config = dict(
    experts_per_token=4,
    moe_layers=[0, 1, 2, 3, 4, 5, 6, 7, 8, 9, 10, 11, 12],
    init_std_router=0.00736,
    norm='layernorm',
    positions='rope',
    schedule='wsd',
)
Below are experts of layer 8 (counted from 0) of a mixture-of-experts language model. Rows are named up (a neuron's input weights, with its number) and show model dimensions 168-223. Each number is 500 + 25 x the weight over its row's rms, rounded and kept within 0 to 999. Numbers have three digits each.
Before each expert's rows: "gets" lists some tokens that make up at least twice as much of what it gets as of all text. This comes from a sample of Wikipedia text that the model never trained on. Tokens count by the router's weight.

# expert 2
gets: " a", " was", " is", " an", " were", " as"
up0:465550488527494554490463539521497516525483495508549498473493517493524549486483454543479527490481519532522503489457485464516452541526462495461518492492487474497478520510
up1:491530507504496511530510493512522483502514532519494479520497489492519493563563507491507476526494496529520524489492490457504539485509546528504484536499467502487496542500
up2:470473521454521508483535477459516489508493510539492501535463518480495502522552528452559481441506526449468502479480477474512522482506491540458489496533471471519535521496
up3:475532495519518474486529504482543505500540471515533515476519454472500500525475486490554507521502528531516488470497496508500516530485466499483485520513477530497512422442
up4:535494477491459492479500540459467475473483517494517472474516512515499527479519533502497498518488507531482489495520545521515521526512519495481519495553505519511502491463
up5:531495494466511503482488510492478548504479486450552566489517473520530492465474496487491517487482502473477540547469496505512556491529496439453521493471528542525517513486
up6:539527541528512460485489519468532519489499486518504531530476533500556556519504487517524451538494473532493495502489460475494510495507486481472552484496479489510500487469
up7:512501500513493441458484457483546537504532507468539513470470473476514522481505474494511513497515467479547505478519466493516486458521491492530539520523499455497499517479
up8:501507520479502523501496503456521485511477506474498529522519521462541487484470516512507532496491519530529432534553506526478471506547503514489460500541469517477489504491
up9:530490541475501484515565504449495510489511531478531498505516517571498542515466538515479520546527537535550491463480463539510515480503445498455466501484463487515496524497
up10:461478484526527495493500469519494491528497461464520505494511509470500475517497514476504505506512487480520470502504531505534497487471493519461508462507465490477496494522
up11:514445512491508498510494525452497513537511523490459491509505488499523533510448493504492520522455505497445443516481514489524501487490489474453482518499499536474528499545
up12:506509500498491506494497512506509484505481517489520490502481497443471489481461509517507538505529462490509526526508510502506510500511540559484469546518535460480476511529
up13:507513500491507499519524489480489482512523495464469495490501491487497523534478525492505533536539454550416534498462510480502490477508491493550491535448494508504501511531
up14:476533488503492491530481514494508470508520485507479503499514453490491514503491512470481532482518489494485512478486541503506530494490486506474511484484508563482487506482
up15:487504509482487505522468487497495500503502514431465520512512506477516450512535494538510472529518566495518542511456489560523481463529496477523467518483506526526503520527
up16:516500486520519512468505500513504510504499516485472472525521518484515553468536499466545488480493499485492542511486481490494508516507495539473540494524504513498511497457

# expert 24
gets: " in", " of", " to", " for", " by", " on"
up0:495489535484496491500494507498525478592546444495483489455512467494475491478425492508470507491503536449466486468536506496497500509500477493505521488452547507478470512530
up1:486471534461498538518508526491494556499513488506502538493512474490496464501506532485487527518494485488492463554463544480497494551494454547491539528498495486506492476488
up2:526475541482501486478506562493545481479491515540522482464453549530532530502489503529517469501492529472500499501497496518514468492516491502456508494504523516540495505502
up3:484524487551526491533479452532532475510518492509478442485479470476506507511475463533487496505517548450538521480531487502483489478498502509535541570463501497484511527526
up4:516501510475481484535477536502481466487473478520477504488529486508518526490515555546468477520443493456500484482495487470502463544535542537481543553496481495543492554495
up5:531480497505522503509462462450510536511471523442498476513509480472502470573469535505501491513553539502520467500520523510474479521506506504456492467513527474460472493493
up6:512522477502509478457497524496464506542511474485521495505509489493534522505519455522525492512526466508524505501502503478500512478515510483470522478525519489539542462521
up7:480544483508505483449494496481486512490460522511531521489455524514541519486502518511493506506458510517477484440511575485510494500489520470465523460531509490517540512516
up8:484477511476511538505537465542522464522483516505497501522496466465504500480469486493471481521532520466490509500506512499526515536520538496509489507471489493500524486491
up9:556498506462467568571538511502503451519525451506440485515485504503503534490476537494501486546533477506496515526558480539483508499505522503498472490437514511504483497495
up10:534510487470473511496489455536489504450509493484551464544514500502506482462538522523508475486522499496503488533519533485520501513500527517517476513502474474464508472468
up11:492515523523494459501487516484520514486515500495467512510508509482492494470513505499538505526526526517487490487489503463539506468475495521462482484511514501519499474521
up12:467463496504548504473544497495518494476522509538498484545522490531539484470473411540485520480505501491487495476530479483504503492483498467485505503520536523520491514497
up13:516502510522516548472495530531526504537500506513463521536501538530463491523504472496518519532485497508521522510482556464477484548509527490505580511464538472477484491504
up14:518489555456482497524530481473459479502508531491488502551497483509518493482488499520497492512489534491485537539492491514490472527537515501467489506484468512483448513474
up15:525529531468539481457528528490469464487532493469503529557472479500496478532462496522537466531515545489510480462484480484522473520498516515553489514455488500467474474473
up16:497469524498485471487497492496495535546498475495530477531501482515496528496475473490536508498486499480488513472477501467486530504477501497485476492464496511476514510516

# expert 23
gets: " the", " in", " of", " at", " The", " on"
up0:512493488487556428549517481467502491500501462462485505502433459502507508524477528485548480501496503480467476501463511483493515478451484448505486475483485536513498543479
up1:521488475500453467476497512474497497486514519476471529501441540505518492505504528486494471544518498501492491486491525508514470563493506490479534481469468486449504523504
up2:505520489430533482486468480518529458463490508524516487533529491499483522484538504467499492473504511519478490490549505507505514490503503489497471489527493480521538496502
up3:509497490512478514467461496481504483470533527523457509495462495520507530472498516544494500525471564522507499481474486505494518436485509459508509527482544524430535481498
up4:508471474501478524460513500486530465515544540462489546491472494539506475492440456542488518492473552468497493519493491449484487515491550527435509480481501522513497501476
up5:461482485461493461480481521503483500515517508479498443492478501522496523508520509451485511536546468520487494470462522494513509549488499498461573532484473516511462502545
up6:494501484500525481480524532462496523491493535484500480479523460505525466437421536487490531504466536484522509466491438482514520522476508494464475477457487493524459540507
up7:514503485458486493522455490507491527505515514499533444549509483523532493499464491474515523478492523516467541472461480447510514479519494502509502511488489495495512486492
up8:493489459540466465488516489540500492538491505532474469492492470513528526519494510480520498482487551509467488513507468488514504463535481505480519466544514531462501498522
up9:501464549469572515491527492516510500525534445483496552521531543506499469500505506507525527539535459528461495463493518516502502519495525485505495501473518511471507529521
up10:476565434508563550528460493500513518454506487490455487518512494482541463482498508487491504535499453510547519500499483490467494525513488507483475544468499501475496502523
up11:535478517470501437461483499508438500495489543537478529491520470514493489495506527492495497517524492471506470500465477513494506514550482513505534488500441491506516496507
up12:500480478535460506536489496479532477511535493456480474492468464491515473490493480475496479495522519501515512472523495532480478507499502504524495517481495497476514461470
up13:481483491462507533498528521455487468499567494537472496506457488529464513559454477494478480544521502516500531496511504511519496515492508431490551516527463493471534499470
up14:546536528538456491505496490503502487467524507494471467520515465496516486547516483512520538495503512518504518519480511537479524503443524497449527513480477506560530486498
up15:503485494539519473543519539495539500490500503499501475548526483494478515497475475523473495462443461502487488538492535524485536496507503432499552507494502460515546479536
up16:502503523508488529501442492487481492526502463486471445496507490506496483507493494519533541499529535469505537499479542496500476530468523477487469533491496532523505501502

# expert 11
gets: ")", "\"", " ", "]", "}", "E"
up0:490537482469497471501460447532547482526498512500499503505501544473476483504504521493507481512496523458517491528505521487475499451505464562496526463459508540530483467474
up1:500453528513511476532488501530517499522499474526470535496529511540493482575516541524514483511469460513509507475491533510513533500518512504520493568464493487498498464543
up2:478472467515472517499514515470489496541514475517492477489495526519504531495513474512521560565493462508493515469495451471510505482463481462513502510495538514525492472526
up3:512485502514539513493520512467523533480474496523519485549517445451497530527487531500463501454502474476528471510553519480537506483471508492512525469530520464504436533481
up4:476485499499502479519499519519477499529526455487474489512478554487490532514475506463536528531533531537528488499495522479455515471507484505525536501512508499476505485521
up5:492492488521467486467544516514480487499520464454482524527493504519521444487476505512518480500543488510472516479503469464492522507497502535537476457506524477484510538505
up6:499510490437529465532467543551506447519533476446422455512542482494510507523487534512513511474475460513522481469461520510539480547488513483473509545495507515480494528508
up7:514481469501506520511486505518481527468488469507490513488481486516527470509534498508516494494482513481466482487494477510516452552466520506504501523516522467439518523515
up8:498496569470510469500533492461524491463490479503500524506496504499522504498486506480526489476484474516488568485476489494531508507534510505522554488521490500516555482468
up9:497517510483505529508461452466466533501526517498531504432511515494540488493515509478513497496488464492530490469433500496530515496529535507512494529491533498514500494506
up10:521504476467474447528509514457473485482531502542507494535495516521466469480512481489480494514496531496476507535509474501529521468499515514479518474470506530476502481502
up11:493474552512484513481486511490518542548542470487523497467500448483501461517507463547511512503506502466487501452511460491484502510520494505553484502509484500496497486539
up12:471498509502506489521490480446495512481467492510530486490471521559493515493473510520516496511521542489469498468479473482475553477481464509458529548501483531442542515494
up13:498482506474452501479512464518512537517531453529507524516508489484523500555511529522483488499551507486499495477501485495523571498502532490533495515520469470498486505451
up14:502502414535516462530516455478480531475521514463493499504509513539500462517519487474495495484508454528486467476576543521535548487536496543523494487488528512543509552501
up15:511534466498481465512526485497471480502533472492451485544503539472492493542479515525522494503525511516497550494526488532529516457490496522527490471471522507503560475496
up16:480491513501506456493505456478518509474499541489522556486507472512480478490477515477502539470504542542516469481478512504547506503462569504520472517480513525520488476488

# expert 12
gets: ".", "s", " years", " season", " time", " year"
up0:558461540524499474493506511451525488513454482508498457486509501522475517454513447480479470494535499494536497502449479514485482503524532496476536520506492509488466462500
up1:529498522485526522503534522502494509508548495454475555512505497499472494485483443514530503510488538468478464458548501471489477507458481505483486511526467491509523540506
up2:487483493503488457469525476487511461495508487520492501505483518479498525541508502493508460469534525484482521498479487551514534536470509528468516504453502471483527516489
up3:538500513536493462513443503457492555520512505499488515503536491502474516471512513519511490550513498506485503486525490499492485493552471493470510440477519515506497468481
up4:516470559460493464506565489530522478469521533492520475511498507529527498456479496529538450526527505497546469550547516479457479519495534528509544525487478547481531491507
up5:530518510466527506525495476472477503512532428534528479475514510510443534530529529487511492480481488517477487528513533506519517477505502507523516504534518528459517503494
up6:514465471494515536484500503495462493484507521495478529471505447478472547525554497461517466485498474470501519470516459507468443555463548516517514458485526495503465512481
up7:476482512506485517494470497470456490481466498491512570487544479505492460558511498498534484520504473493528510500501521540467503522506530483506481492499477496457545500512
up8:534495449486498499491492503464519540491528502516510487478488530516491537477439500494488517474503490486494485463544462526491520523500505541515503493493481478499515508480
up9:482500476502519489514437509532491508487526484510481509447500470497501500497514509494508460509491504530522484453538482513511460503475484544569521460475514497473494468518
up10:529493459488504484527498496453527456488498528500544518519481536490527537533466506488499511495496513487472485457504441474496463505441463535547468494512517551477500494506
up11:502534557518526513488508498516531499516492497508456523485511522496499469499493490534503511498508483514456498516464521516498542500486519506504500484473501479496492538517
up12:510494534505504502453505499486496481533511472474488523513506496494461502546519512481524495514542514499448485519466489512466531496486556514470517457464519488487514539449
up13:516463521512512562491472503494536524525490520529505528475488504503486485534453473487469473512501480497504497460468529529523512512420509519543462514511499538499497519505
up14:483506516540464514472471520512528494522490474504492534484451451471513484502524548463528512444533456532529514509486506506504488521522527485471502509525532500503460492491
up15:475526504467452521515533472475495554501511490544543504497500537520537495504495493519482486504514488486524477484508478525511479512484502508462549466466499502484485492514
up16:520478488480518536514534475464525529515521505525525498465498517499503518487489525503493485507495476471502461480484481486461476490471457518486483529486469489542499523482

# expert 27
gets: " the", "|", "===", ";", " The", " as"
up0:525534520494476459486508465498522526512524483506512515490469468506512462517547508501510493517525526537535502501464482493500524463514471492485503508498502500513473517494
up1:528487499486489538517516469508525478495481499475485539536474505536514519517480504508516493488502505521550528499476480468507486479496496534498494504484498495529449504462
up2:514483520511538474516504481566496489479532492547486525493493535498541513497481483485536473527506488486512528477482526481465501486485512494491530465503499477503527472512
up3:537469504496495520538480506512501525496553477522511510515505478522467481462474551490493480559487481475473566518453500487529505475504530482478509499443524508510532505529
up4:510490482492481457532517538559478512513509451466503516501500457490526509534501519503544444529473528506528498473476501500492452460487497483512519508480518540492501517494
up5:495510531486510500540480526534487489480483497518481470518483558477485480512510503541484456464466495516508500513482444504526514456525482521507510486511481531515510463516
up6:480480487538501433524517555539491507547538512548553538480520545513494500530475508426496506511512496518460463489517499533506472506534522507527508518494493497528527464545
up7:504481498485499484515499503487498447515475494483522471514491521523511481494466425524478439514537491511510485541485501525514482516480545514520486510509504477502489497486
up8:476530473492557509419503525558488489559514496476504528467508526485506496467511463534488512474522487476510478481562463504530469502491511519459544461522525509496493517483
up9:447495546438526502522465495456537493527494475475472492501513514536494496483459559466502524500494506483505510527527528504527524527483490511532501490543464491497499458490
up10:506506512495491516521502502500484496487475507537485513473515462467497495520503478514523484499521530536498482484493485507546466476534520492505538498489465487530514525483
up11:456468470514485483473503514474513524496494481487520495540516520493548493517458533466535533534502515489507523489502508483532508525535467509478468506476522495520535517512
up12:549486497446475549491501473459481491505540474497498558508508509544527490528515503519490490499511528498501492507530521488482521527549497456533448485541481474487494534514
up13:497498503448510493509525485527499487465526519509491499502540488503490489512467501514521519527476490507484483500455521518494497497477490434475484506475498534477516482512
up14:493448505471514481502516471455526458503475525493463475477495513532501518480533484443554539540506544507511467516470459553503455482474525507501512502504491541536555501502
up15:496487487529496534515482461500526506513505477541528528522511495507540459490491490447493473504543496480497455505484462476541492474528525476529501527522485526533472519488
up16:523543535497476495520522465510490483473511499480517492500482541494536532492459469501496539489481495479479546510531507533517481501507506479495479519447523485486497535528

# expert 28
gets: " the", "'", " The", " his", "The", " its"
up0:536459503506490545566448519477515515496520472511477482486499491484500468511517539500540484475507535496501464554504500485498498507549503539492461508497457471493502522558
up1:513466503542532488496464520503521521538504466531501504529497518517452462497514476453501519496523511489465491487513489501490496560478524502473539474513529473503519524520
up2:575496472471488541499460478476479432524451462535481538523513498481501475495520486503524515495513520509486486494507503465483512501518492487500525536473544468505474520514
up3:472465505481513494557473487508504545480492546539495514508515467512512496507495493503536513529529535522534485541497529459511533471513479517484468535452512455475483474490
up4:499507467505483528492511475527537546517477509537510475480492545474484538485475501501497499524472468485447464468513511477544529529514468510477514485519539509497481481479
up5:538533521502474499493516525523535497469507494532516481491526485483486520526465457480522516510509508482514486500508470538517491477493493499492509474474494488494474510516
up6:473472491467526514513492495492490507452481469508517476483482502481540552461515451475499536490483505500524455484514498481468511495503527470502495543488480486512481519461
up7:495544506477485467511507497502526543512531500561501495462480467496514553502493501452527560500474538501556491483536508520546514491498460523481503489495509511503504463468
up8:544474498479519489508478461510502520537503534495488524507481487474473521468482523534538444551532487508506536480477502499500516521508520494526505509498449494488493495551
up9:562525473503464524471458527507509513456462512558488446501521475513486491490518481503520527509523496518510477479513528507503534540497450481525514484573491497506543455489
up10:514516486524531456518475573503501549476497470498453504495477484528485499515506471496507483457503487489505478550500515470488475471485522509471451474499527481476547490430
up11:508502435442527520502452504479503531494514465557454504498500521489534457480504519514530530478547550538465505522527490489516519486493500532511526504466539460483480479497
up12:490491459494456465509514460502484520540518489534560516537508532499513511482527493509507538523513500470527464511496492508503500487495496485491460497447540470541490529507
up13:550486517518456518503480486462506519505499508469496487488540507511478539475502490530520482494434512536476480510435525526449504522490516523513532498531503494475517517528
up14:538509553522499526468485511514538480525514494465536517523492465457480499481492534495505521528536517455509486488459517528493487509469485475481555544491448458520500490450
up15:478495479510542476492476507491474543479499488506503480517489421573488539508523494485472522506460546500527457496499477502520509505498499483474514480521496517518487503484
up16:514511522490481529527537532474523498516529478515422479541501497504502480471518527494443546502526479493514502480544446488511481489505472499456510514520560534497502474469

# expert 22
gets: " he", " which", " that", " it", " who", " It"
up0:490516546499486491527501490528506440446480426547491522519497512476550534500501494459490458507501537488504435444461471498470462487497504493496492505471508502493519543506
up1:519507556517515498491456510534532478504496472486491485444462459505500467534496500505476493548502497485491475500477472523503457510473473496491511497513480496490516491483
up2:507485484473470454483531545478490470501491476529523499527459497496512484476521510535483515479496461495497523512487478520480492497492478468466502485498488519482494488465
up3:523513508490495502509554521513490512447540500519479492489468480514502481496437544502491479545464489524512543476545502524546522511530472478514493483546522490480480486464
up4:522482519495497450448535491491460510557472512507497529512511505523514495511516504456482487518433489487487507477490495473509478485512594501464515515448515564502483536494
up5:470498452505489528517517467496472512499514503508499526506482513469518497454478527513515481503497440494462522504484519493496494489507472487486491493510503445548524485497
up6:497492478525478498531506513494554467491498463568523542531479517502494536497491483465482458521486512472436498502489516490510498455509526497544502510512495488507522502519
up7:481525549485531502482517528499479500500486522495513532477533521472491499513509511518519475479466482549495481515458537494475453495507461516481585517466478428490540499475
up8:483471472505540485479503498489537521547522498552501463511483506503488530503473483496470489519483531466481475507513448498472536480460498483520490541503508499489508474500
up9:519499488490496528514477466459482506504489511530485508463501515478491486531488520487492510473495489490482515533473491526527513447520472472500476474512470509506491456537
up10:516494498472490523514503509480463504534525483456523483500482512486498457502486511508492456525458497526485516513532491508483467512480500479466480494506480510452525507494
up11:507485476428506487538465514547473493494526521540524493526521487512486497480520465450462471482524515493553484482485533545492510546471500497538505512491497539489507492490
up12:513527502500497487501481509459512532544514503460516489482456498497522513503458487559514489477497458495482467508517524459491527508467460500477468449539474439470538503456
up13:508514495467487481503517529476502488490512462568514531501495495526462524505508537497530488485483523463539546456458488491520488519516528510455512487473517524582509519498
up14:463481461511478487509496509486497527493535485537542458489452533489491493522527491478491522500484521520540498498498492484465513442478477541503530535477540499545517481457
up15:551507474475502499489505509467471497534502482500497488499469491527495499487517500527531503486456489531516486453519503469434527495508500482489526514456498497487535491467
up16:485495525495490464509493464499495488521461485472529529527516514526546514477495529459489512528481483481564492492497471498483535522523526468508497511506485498562510530517

# expert 1
gets: ",", "\n", ".", " and", " was", " but"
up0:490514494534526520522551504450470516492527535502516476475509511545505534533520484493474488539556493479513505560495480537481501530504488512489469506533530460456451508513
up1:523491468448530506516503500488507402521475525527523473498507517503478493485521480469489505479485507470495504545463504498508497528530472503543486495524481472522522504542
up2:495491496560513465490494475502516506478482485462516497493474521493524493506500481526515493509523491493507534530468530454439469506528528546508506513498501481493487470491
up3:498470519492498498512478479521535533524516536536486497465467502508543508511509510505499431528492521523480459437504498511501486472507494491458466514478493493495518537512
up4:528428460537524466528464479542487521506509497485508519510499462500483495500525511575451520499500484534428485470504542532490499511506543497515468514457491517484518542536
up5:496469484542492480491453470456497463530524516478534514497536482469502511509489510532527499513508434514516457504500488501488488514486519494471489493546458527464507504528
up6:527558491551515492493495495529483536495525526489500428550503481504488517476464498458512514489551485509497478504526491502503523510475483505505484474480513526472509530484
up7:457479464524486508440500499472544478466499492485526529516479470482469508487445480513513510503533521483462464486493492540487504488493518527512529482509495487518507501523
up8:483502512442468495471522491460566470503517490519477500487462511473496504572517506464477525507464521478484523519481548455489498517575525520487475507493485523512518488482
up9:501501509500491466550506461509533513471496489489508531509500500509463508483445515541499469511487469524522475449425488491505452550487470476486503533469468499480545505509
up10:528460527505488488507493463496509543500557526431467502493494530514519447510531495509505475492495487540492453507507483551510521499544528493457467524476507518506502469504
up11:507510474492509528509524536494514512468472534472458487507522543507494523496511492505485506465541514477477506470448496485492507501521536495524513484493511530497512470489
up12:513466473501458477511488489488505509465498522505536534498498482486477506493498492505478510507470484478460436498496455478544575445504517521460504515494499469512509496511
up13:505511543457473497501476505457516499504520479468512461506483488495460507463514499517487559505478497506486503500520513479515493482491475496500464494489502517500481529494
up14:515465506486506483523461521472530514535491526529503525520546533501498499466470511500522504489477549478506493465478532482496475503512475481453511514524499527527541542470
up15:512457485519490466525539485446499450495513500507526465472494529489542495524458476523510483453486551474482498455470453544500528518481528518454487532493518471482481497491
up16:518473517442515491507517474524498507519531509531477484520526484507490517520488495504515491532477496502490461485494518530500504485519505503537497517529502488551496525487

# expert 30
gets: " ", "a", "o", "i", " 4", "e"
up0:488508405462498511508492498531487535486522484526496519504493479539553492531532489518509537549550459487498445519489475515544502507509517504472463503467537505471508526511
up1:462539494472459512477490488505504525470457472489522485506507512485480477492508482487522469468505511516497553461496478465493487522499511508504508475494476473471504503468
up2:551539461505474511508527465501479525493503497483498469484492507476487523563481521499461501511533476557441503475500512493464486543501491477512488534471441452482542539495
up3:515482487452432495431520469489500490488500479514492506459488505493460524488458518546497493476529507485501550457521481498489469493453553501482508474540514500522516481536
up4:481515494487469464511474512517496536497492476511507499495473541495556470496441511523471531528517516499495498497487483472483516472471475546493507506480497528492524545485
up5:487485482506463474472479481472487532499492500495466509503509521477496516531509514522475497478501522502493485506458511472480470507524521493500468486487492544493525514460
up6:488501497513478492512521504501468493480501492458498478494512484492486514511532526482514507493489496503480485496503481543511475490459521542474524496488489478460513519489
up7:548465482460505515524525555506510489520531451503469479526520510445519492538467505478452485503504563526479513469478486484504529509523543521501511495505503509548496521485
up8:473470502500526484485518518461514489536492505485500505453509497515518526499519483500512522487483509542478473564502494541490505507516490546501472481489488545527517477509
up9:496516532489536485507493481524524534512496485515479463497508481522524506502499468495522466554470463518463488517484478535520542521520538530505500503542488502515544501511
up10:493539514533490489521503511516511495505507516516520515510480518525500500460521495480525491506461485492507492500525481501477467470504522522449523476526519493509517533519
up11:533502502545503499477474484506502489501525472556526492490459475482523522493520497505528483516484477473502479533544493505482501483505491493512501475517489469514498534511
up12:483495478500477464479530450436553508532457515489471504471457501490522511479475487505509510487460448483485527518534475461498487500449522543492493477490455512493489504483
up13:509521484493466502488455524461477452463521541509529483485472533515479496512524514521480491521502515491491493523535535499519498484507504524495475523506537531539514508535
up14:487500435472477494509515500524496440494516524537503546552477493519521511512469503526515500486546509479459479525495502509512495509495532536460479488455522501482529511511
up15:467483492485490494534444508490436508530504481540518522502527522522479446470516513539486519488462468504491518490483490482503491490547492470511506501518501509502503484513
up16:464508482499480479484481506485496495543478506478552529504485494535513526537515442498530505492494530516536488517518515503461484460514499503505539533466537553495490492510

# expert 19
gets: " of", " and", " the", " to", " for", " with"
up0:496495445495489478481479484504504497516517498513515497503510514539498485501498491466487523532517515485522529469463472483496497509485486492544584540476475476504503556516
up1:497493496467468499529479483482508525499496523468535503487523452524485478505543505499555493513497499511489526501506538477436539514570518467482511513493476524513466490476
up2:485461499469530506459503486511513511455486478504490515485482458504514496510528517474471534491524548488464473488495504509513491490491474477519490521534504490490529461492
up3:526504507473465502487487526512476463488483492530504517500487513498493505452511479511504500502545544470487508543500452502522505448508555459515524534507518513484473555488
up4:464500494501506505521488462521536507500520495496505507466543527439483470520510501530449496505485485511478486481480537454536523507509499510490506528521459485522494525529
up5:527501519481471492510518472504496522493533535488486498520491426529512524530502483469496540484510483483475522532471482505500483503482513522515486506526458518520487522525
up6:547514500493496494487491470478471489472501502499459456514490471499522497529519486532508471537513488482522523515485531507500518488503491492516529533530465487456468545516
up7:466499501537510549542435486509517509491496484469481512508452570485517432497498474497454494498505486544480487480529506524485475496501492504532508486551520493470494527542
up8:486510479465439513476454493501475493511521470457487537551443475490536528492521504535473483550532432508513461510512474511541505484500507504489488517533510551506492547494
up9:496512515488516484482488452496520491527471490525477566535480538466533490514507500503538490477451535475501491488481484510474490504530505513501545441492530489504528513500
up10:493507464505497527498490461507488508500507508539523524482500523515460480518511495529532483545524516545517499496519535463447512539501519525512518472486472433479500477546
up11:512536456522496484508504512497509470533531503523536491501500466453504479526466481503535464450468499491498501465493463518499503523489513504497497494479480505519470500520
up12:488449523465488541482517472477506513531508555503480434523504478534531506482490509495472490482562505474508517467487493542500467514515518517544504511525475492484531518550
up13:523518517464538526468488512533516506476519497483495501522526475461459501496478485517515482529483472490504500444499545484474499518491512479502478504522480505535502496484
up14:504526472518487464509474488461513517495484499505506432540488508527465499528549484526489523494502485493515506509468515484484533517489490467476490449509472487495492521496
up15:452529508481516458519544538513492543496492461524515517473508512508562506486492489492494484509520555497533489491506468484494509468511541512500483530520433523486511499495
up16:469472489468489463479473466489498475474507508502517417500494480531503452516459474457465483483494460548501515487511515532482499480476468495533527533549492497487482432502

# expert 6
gets: " |", "\n", " ", ";", " —", " 0"
up0:507522470506496554523515498437489471530526507503452494478511516562500506454488535571512509474513524463521570489517485470512491520583481494470512487461498496497501534511
up1:522460490525474524517521490458520450531521512535519537498462494472495540495491525471485529488507533518511534472483497497540515467477496525483514537518481524510506491465
up2:516462539489542491491457507489511475521516542507507519486551496488492513451479556539467518518488495513488484473500518538523540533475485483489512509502489526489499508471
up3:504483525454539534455500513504499492519488511483495511475526541542474504488494503495476512520484488485453461486532494561476474511492471495500540495504513509488523491486
up4:540481466452485560499501511514514528517517460512523497480498477480501507455497509516503504496481522544475514479490458528450481483519479499467501526527543461459509511563
up5:516503496458480553513485505479488507493507482511510500497511544514518514501483525503519467469476541480476492472473519480505533505490512553447524482482478536473507487480
up6:503465471465465494491446468499496505484525481495558510494490536479535459493506471473542490527536492514532442497538454453488520512554486530522491489490505515487461481470
up7:516521481443502506487471513451511497484524497483491504494513499504484489508476466495481556477522500526470506477477521494506521533479501504461482461469493480534494502496
up8:521465503526481505470487569500466511526507542450466462499463476468524526515493504495455507519532518539499502511522442482516522496532484449484494437499509514490513547459
up9:498487529469489478526504459491506523502491487494516505506482514527498463499485499465468495512533503474496518535438446498512495519511535514506478556466505510494516505525
up10:529466506472446490507473484489518491570504516531466477511516481495486485493482526485525519507456467481511513480509541541551494476492432512481520493558494528526495519487
up11:520460508536513493488483494471495452500529488494522454451529501512492475512538493521443520526511486519505537511503548475477461510529467491462477487508522552537504539523
up12:473492543507503495495498458471532481483517476498520522522493496509531483494506476480499534550458504474474521477463508413529540455527527532561473475495465507532493494481
up13:504489495483477509504470489494466486502520518491487513451514488509486491508433488512490484477467514540505514492458458480575483450465471540510495520515472515497505483462
up14:505489512528460452522498503473513532493509525537480490471491494493514502523486595498520507524541504483523550508516497537488553527519516513513496505476509532524472479494
up15:491449464530488499486521563493521529518481535556520474514481546486484502450498502526504528496515503478486514513516473473525502529462506518503467539469496512487490498508
up16:512522522505505495488489491510470503503506459462507510505514473514488520478498526530480478506491511509532524493518489502471537518542505485492482528464493505516536503496